From a checkpoint of a small mixture-of-experts model trained on Wikipedia.
Experts: 64 GeGLU neurons an expert, 1 pick a token, a softmax router.
Training: a variant of SOAP for the experts, 498M tokens, 3798 steps.
Below are experts of layer 4 (counted from 0) of a mixture-of-experts language model. Rows are named router (the router's row for the expert) and show model dimensions 0-127. Each number is 200 + 40 x the weight over its row's rms, rounded and kept within 0 to 999.
Before each expert's rows: "mostly gets" lists some tokens that are sent to it at least half of the time. This comes from a sample of Wikipedia text that the model never trained on.

# expert 19
mostly gets: "Th", "Mon", "An", "Qu", "Comm", "Fin"
router,251,203,214,215,217,237,163,206,170,207,259,130,240,262,138,238,176,214,206,239,213,176,246,158,223,210,163,199,102,133,192,191,209,156,248,180,153,171,207,204,174,169,174,179,191,160,207,233,227,181,169,150,256,187,192,205,227,105,206,176,169,213,222,230,191,245,182,230,238,227,189,211,101,167,219,220,190,265,189,208,201,166,213,204,193,177,120,242,272,203,215,178,203,205,166,194,168,192,188,146,178,161,202,329,276,197,202,171,261,215,219,236,271,181,231,248,153,191,247,248,147,225,303,205,159,175,125,99

# expert 14
mostly gets: "==", "\"", "===", "== ", "$", "=== "
router,222,186,170,159,187,207,186,236,203,218,243,167,224,197,218,202,187,192,200,211,276,180,232,126,186,191,188,216,108,116,284,194,183,181,166,192,180,260,259,207,165,192,206,239,186,207,186,122,126,209,196,235,229,215,223,174,216,182,136,245,260,204,202,171,265,200,153,214,167,257,201,93,229,208,246,223,159,150,237,203,203,219,122,172,240,218,155,241,288,161,203,197,219,273,213,117,145,203,219,149,235,230,139,168,201,141,155,191,291,203,218,164,225,311,207,183,237,172,130,191,213,183,203,167,187,162,165,180

# expert 11
mostly gets: "Tri", "Bel", "Kir", "Gu", "Sup", "Sing"
router,146,260,191,128,176,227,162,247,224,246,191,185,233,257,189,204,228,230,153,199,257,187,236,184,253,187,205,218,154,191,243,136,245,164,170,149,225,218,233,189,174,238,201,218,155,185,152,222,199,139,174,232,223,250,184,148,264,168,155,234,203,248,167,229,165,247,148,251,183,260,246,201,147,231,148,253,172,211,159,146,247,245,203,232,259,240,163,243,286,251,191,185,173,250,159,172,211,164,171,231,258,159,217,232,190,161,167,151,234,228,250,50,257,234,261,222,233,186,189,203,171,221,235,153,219,156,163,220

# expert 21
mostly gets: "film ", "album ", "music ", "song ", "book ", "ony "
router,211,211,235,231,160,164,208,260,245,221,239,178,177,245,224,227,174,195,183,224,253,240,223,170,207,243,223,287,243,182,213,217,195,135,264,192,201,200,283,236,154,284,248,243,148,209,155,162,200,144,137,202,194,199,180,185,162,218,194,202,277,228,209,231,123,233,199,239,152,202,236,121,167,233,288,207,168,314,258,235,259,160,132,208,199,181,101,200,198,195,166,137,211,237,179,187,187,210,215,158,197,212,249,160,238,192,126,170,191,253,199,192,248,187,220,235,273,250,224,243,189,259,217,155,206,203,208,246

# expert 10
mostly gets: "California", "Canada", "idae", "ć", "Mexico", "Company"
router,158,245,232,90,149,250,180,246,260,226,236,178,219,266,175,204,211,240,179,229,235,179,235,179,222,206,210,239,167,188,339,176,185,193,220,173,228,206,213,252,136,242,163,233,143,191,173,218,233,166,180,219,235,240,218,158,254,159,171,229,195,246,180,216,169,251,165,241,159,280,237,161,169,211,128,241,193,202,149,188,238,250,176,232,256,245,183,222,247,246,186,165,179,221,185,153,114,164,186,220,193,149,103,223,208,162,193,163,256,130,252,144,249,201,246,216,239,157,191,202,159,226,244,157,226,181,167,222

# expert 1
mostly gets: "000 ", "million ", "25 ", "27 ", "30 ", "51 "
router,209,251,230,139,212,158,198,280,225,290,241,188,245,188,174,209,124,151,199,191,214,182,214,179,240,290,218,252,88,190,200,172,190,206,216,224,255,192,216,251,181,155,240,206,146,151,180,160,206,182,159,297,214,212,189,195,283,200,110,230,238,189,126,195,224,235,144,250,207,198,214,223,198,214,175,209,239,286,118,146,209,210,223,177,207,244,140,202,235,210,205,174,181,209,172,148,206,135,205,191,202,156,201,264,211,87,170,221,235,156,228,134,237,266,242,200,233,184,198,177,210,214,221,151,206,169,179,193

# expert 13
mostly gets: "also ", "was ", "been ", "have ", "were ", "such "
router,194,215,178,138,175,238,184,237,240,245,185,148,239,248,204,163,107,263,167,210,194,215,221,164,186,270,169,173,156,176,189,168,287,180,225,150,233,206,222,187,149,221,250,232,165,162,180,199,250,181,160,183,224,243,86,162,223,184,155,252,246,231,163,250,212,246,180,249,158,205,238,125,142,229,239,216,204,195,209,96,241,246,159,164,252,188,141,249,294,227,201,180,203,242,149,160,253,182,150,195,242,203,208,162,180,159,182,175,201,273,240,220,232,232,204,227,262,187,151,205,218,231,241,127,204,158,193,170

# expert 23
mostly gets: "gave ", "them ", "population ", "Candidate ", "original ", "she "
router,180,240,196,226,190,191,170,235,221,249,215,157,244,246,195,227,183,195,153,230,235,197,230,184,138,237,167,263,128,203,217,113,229,174,134,165,255,226,257,248,146,231,205,214,141,177,169,235,226,152,169,245,239,258,142,146,264,189,153,235,241,231,223,232,178,234,173,245,158,271,221,164,164,231,267,233,186,220,188,196,235,272,202,213,259,234,132,218,284,255,212,186,176,251,162,151,229,149,196,197,232,142,200,203,158,160,170,151,249,198,263,117,262,209,249,235,218,160,180,208,179,220,248,134,204,137,170,221

# expert 6
mostly gets: "', ", ". ", "Episode", "others", "Dis", "). "
router,141,263,239,73,203,220,161,235,241,235,203,172,258,255,198,235,213,215,141,219,242,181,248,183,181,235,194,213,130,197,251,144,230,160,152,162,231,235,229,237,154,229,182,239,141,187,154,210,217,134,177,229,234,248,204,153,256,173,157,239,207,225,205,227,177,238,172,258,156,259,226,147,154,243,143,229,192,230,211,169,239,252,196,184,245,240,183,246,305,236,197,168,186,264,172,144,181,143,167,247,246,138,208,210,190,146,155,168,207,201,253,172,241,206,254,217,245,193,163,216,161,217,230,123,215,147,155,182

# expert 3
mostly gets: "ely", "bles", "ness", "y", "hood", "ety"
router,186,221,232,134,237,157,217,223,238,207,270,143,208,235,219,220,233,155,196,187,222,271,212,173,173,208,207,199,207,115,252,197,202,178,228,205,227,170,197,157,180,213,239,192,195,188,205,168,179,245,190,296,273,247,218,179,240,166,167,206,181,259,178,214,245,246,226,225,178,287,238,184,237,275,256,216,199,204,253,212,222,255,188,237,223,231,116,284,163,187,154,94,125,198,160,195,154,210,226,268,192,61,189,155,177,182,180,192,170,170,169,233,306,215,205,205,213,183,192,185,184,233,152,208,177,204,200,264

# expert 5
mostly gets: "Michael ", "David ", "William ", "John ", "Thomas ", "Peter "
router,113,251,169,155,204,203,172,251,280,225,189,182,232,243,170,258,189,253,172,187,263,183,213,185,145,188,190,218,173,214,279,138,218,202,159,169,267,220,233,222,148,235,253,226,151,183,175,216,206,125,182,201,236,242,182,149,245,180,168,241,229,237,228,252,160,227,174,247,176,221,226,78,199,222,249,221,144,243,208,126,221,207,170,279,256,237,207,228,274,251,202,189,162,278,170,151,183,157,173,227,244,156,167,235,231,164,178,173,190,202,231,90,239,205,252,221,237,202,175,218,155,202,234,165,215,165,202,202

# expert 18
mostly gets: "National ", "American ", "General ", "Democratic ", "Nor"
router,215,226,168,179,89,111,207,229,255,170,258,209,236,176,144,183,187,199,176,182,256,241,220,213,231,234,148,294,169,197,228,153,280,189,198,180,171,181,188,243,182,224,277,211,186,177,179,215,242,190,210,221,225,229,229,184,238,162,183,222,224,217,149,229,143,225,155,188,155,136,191,187,169,224,117,204,171,225,131,289,201,179,163,230,236,268,224,174,284,263,155,217,210,203,200,137,144,181,170,165,246,244,217,138,251,125,204,191,260,157,230,241,240,249,194,218,194,151,208,215,179,211,230,163,267,191,170,271

# expert 4
mostly gets: "- ", "Genus", "\n  ", "Phylum", "Binomial ", ": "
router,177,227,264,194,197,173,203,209,233,269,221,226,199,204,182,182,226,288,203,255,291,189,177,216,242,236,154,231,205,197,167,181,286,176,222,182,203,169,200,155,196,278,188,182,188,158,164,140,235,234,175,187,207,230,224,152,208,169,177,333,190,231,212,196,161,212,181,194,193,196,225,276,194,263,160,196,170,254,204,120,235,121,167,251,230,250,236,206,311,203,218,188,158,222,184,137,145,207,171,253,165,210,172,197,162,138,202,117,221,193,200,201,232,186,220,234,158,180,145,232,212,168,210,115,187,133,139,143

# expert 7
mostly gets: "government ", "There ", "West ", "States", "Army ", "west "
router,232,246,156,173,216,196,152,241,222,221,196,165,249,239,179,165,177,199,150,262,249,183,234,169,85,188,150,207,160,198,220,97,233,172,142,153,235,212,260,222,155,235,222,215,168,180,165,212,279,163,158,237,227,256,193,154,245,173,143,241,206,214,168,218,181,248,196,246,179,252,224,95,147,209,167,221,186,214,174,173,240,203,206,269,239,239,206,231,315,241,169,180,199,224,163,185,242,155,193,214,243,169,169,196,165,163,168,175,253,234,220,107,251,226,237,209,275,207,188,199,195,190,204,133,202,158,184,267

# expert 17
mostly gets: "comm", "exp", "def", "cons", "contr", "revol"
router,178,193,201,158,195,247,133,194,146,203,217,151,170,190,201,220,215,197,171,177,190,209,253,154,144,219,160,186,124,263,279,168,201,159,192,202,228,183,228,260,205,185,279,179,216,187,190,150,237,229,159,227,242,230,147,177,202,102,184,185,212,256,173,176,226,233,150,190,127,233,226,203,136,200,256,234,210,171,165,145,273,201,179,193,214,217,69,223,215,195,241,143,169,186,190,113,211,189,82,257,294,164,193,176,207,165,236,221,162,174,202,217,221,225,158,210,140,138,187,230,180,236,185,192,246,190,131,188

# expert 15
mostly gets: "between ", "for ", "of ", "from ", "around ", "in "
router,122,213,243,110,163,205,146,216,183,267,194,211,209,253,188,161,181,245,198,190,175,247,198,237,153,190,183,242,172,213,159,215,246,168,132,188,256,236,208,184,195,210,215,224,147,213,147,257,183,213,169,155,221,214,147,184,218,195,186,199,262,229,212,199,123,224,165,233,126,186,235,195,116,275,226,224,166,206,174,319,229,196,89,211,241,180,191,248,253,241,200,197,150,228,164,194,135,159,169,175,215,138,166,195,210,204,184,194,176,201,239,140,196,211,220,269,173,173,173,205,209,198,235,68,260,165,182,254

# expert 8
mostly gets: "imb", "Angeles", "idd", "ck", "Gill", "ür"
router,211,214,93,174,211,144,167,210,216,232,235,190,224,175,198,218,213,193,168,220,229,208,176,154,266,213,189,154,182,182,234,203,183,179,157,177,206,177,282,231,191,199,209,242,220,199,188,212,192,216,190,186,209,212,222,207,197,52,165,215,206,177,189,234,201,287,197,255,176,228,286,202,174,240,227,227,154,240,249,210,219,223,170,274,178,265,242,251,147,207,122,55,217,230,209,188,231,196,231,257,224,141,172,274,289,170,199,187,194,149,175,179,269,213,209,266,276,185,166,271,194,219,217,193,216,220,211,224

# expert 0
mostly gets: "same ", "some ", "the ", "these ", "each ", "other "
router,213,225,178,229,209,154,176,247,164,234,198,211,278,203,125,166,234,200,168,288,194,279,197,184,175,191,190,250,137,166,212,135,248,162,222,160,317,199,242,230,215,225,207,238,191,54,198,148,265,133,199,208,229,187,150,144,210,204,193,201,259,216,174,229,158,204,202,232,137,213,203,124,170,247,226,234,119,211,191,185,183,232,181,171,230,201,196,221,273,228,184,193,187,236,193,199,243,187,166,206,261,148,219,199,160,169,180,228,224,235,225,129,196,202,172,228,256,104,191,237,190,203,289,190,226,164,190,203

# expert 20
mostly gets: "ted ", "ting ", "ated ", "ed ", "ited ", "ned "
router,205,214,251,276,152,220,198,198,314,207,234,168,250,293,160,207,90,187,165,159,218,263,296,102,153,218,159,214,187,180,181,184,215,242,216,200,243,160,211,174,139,238,210,243,166,181,161,204,228,188,146,259,210,237,118,195,198,202,193,216,181,231,281,237,169,232,194,210,209,217,201,147,215,251,225,230,186,242,254,146,240,208,192,223,239,204,264,210,146,210,183,132,170,245,144,165,190,180,117,193,179,213,156,247,237,181,142,208,170,189,211,249,219,235,244,240,211,191,153,195,229,214,174,161,246,169,249,243

# expert 2
mostly gets: "-", ",", "/", "non", "nd ", "+"
router,160,224,268,99,120,175,180,240,243,242,195,157,223,206,181,237,194,172,204,214,223,230,235,203,242,261,216,330,194,176,259,171,229,161,232,193,251,208,199,170,162,241,224,199,146,217,155,208,213,168,190,242,214,233,229,147,237,172,185,216,202,243,255,225,185,241,166,230,193,257,287,86,166,202,249,243,149,223,152,171,228,205,195,191,243,210,269,230,269,215,171,187,175,261,180,181,126,182,138,226,242,115,244,188,235,165,155,196,250,186,223,233,246,196,188,238,271,140,182,237,179,205,213,180,159,189,171,220

# expert 12
mostly gets: "jec", "hib", "tain", "itor", "pris", "plic"
router,259,240,168,282,156,208,215,214,259,252,230,143,183,219,118,195,121,264,174,230,194,238,216,197,178,213,189,202,206,178,221,204,163,183,229,191,219,204,214,163,157,220,179,261,195,175,170,131,160,187,165,233,198,256,193,211,184,185,226,207,195,245,284,239,179,195,152,184,164,236,228,227,241,194,188,208,232,263,163,191,205,138,205,220,244,230,278,230,140,192,150,179,202,190,157,196,202,200,136,150,224,228,155,232,273,234,179,154,199,115,339,216,321,200,211,252,210,169,209,227,230,226,246,194,220,188,102,241

# expert 16
mostly gets: "200", "202", "201", "199", "198", "197"
router,170,220,172,198,217,109,178,270,184,217,236,124,261,285,181,191,234,191,193,163,219,293,239,197,222,226,157,180,165,222,203,178,182,230,175,149,196,247,220,252,191,238,263,200,157,185,165,268,202,243,174,201,215,198,209,185,246,180,123,248,240,193,136,177,188,234,123,258,158,182,235,234,160,260,252,306,201,297,264,255,214,186,230,207,184,196,180,228,228,233,199,212,209,224,160,191,258,168,105,198,246,208,146,226,259,147,131,170,214,174,226,176,199,235,208,198,246,226,212,186,126,194,175,149,199,164,160,205

# expert 9
mostly gets: "that ", "\", ", "where ", "which ", "who ", "while "
router,224,192,226,130,230,227,186,236,294,197,181,214,211,257,199,157,175,180,178,220,201,191,219,200,194,194,191,168,163,209,199,162,206,173,193,118,255,119,213,155,192,218,209,198,160,191,137,146,263,117,194,188,228,210,183,169,206,186,144,192,207,255,153,291,183,246,210,316,205,199,197,101,147,183,201,266,197,175,273,154,194,287,146,166,244,161,182,220,255,237,207,187,182,204,170,190,154,176,187,285,212,66,211,185,177,198,196,157,185,197,237,186,191,231,198,230,244,196,177,262,173,239,217,158,157,137,217,167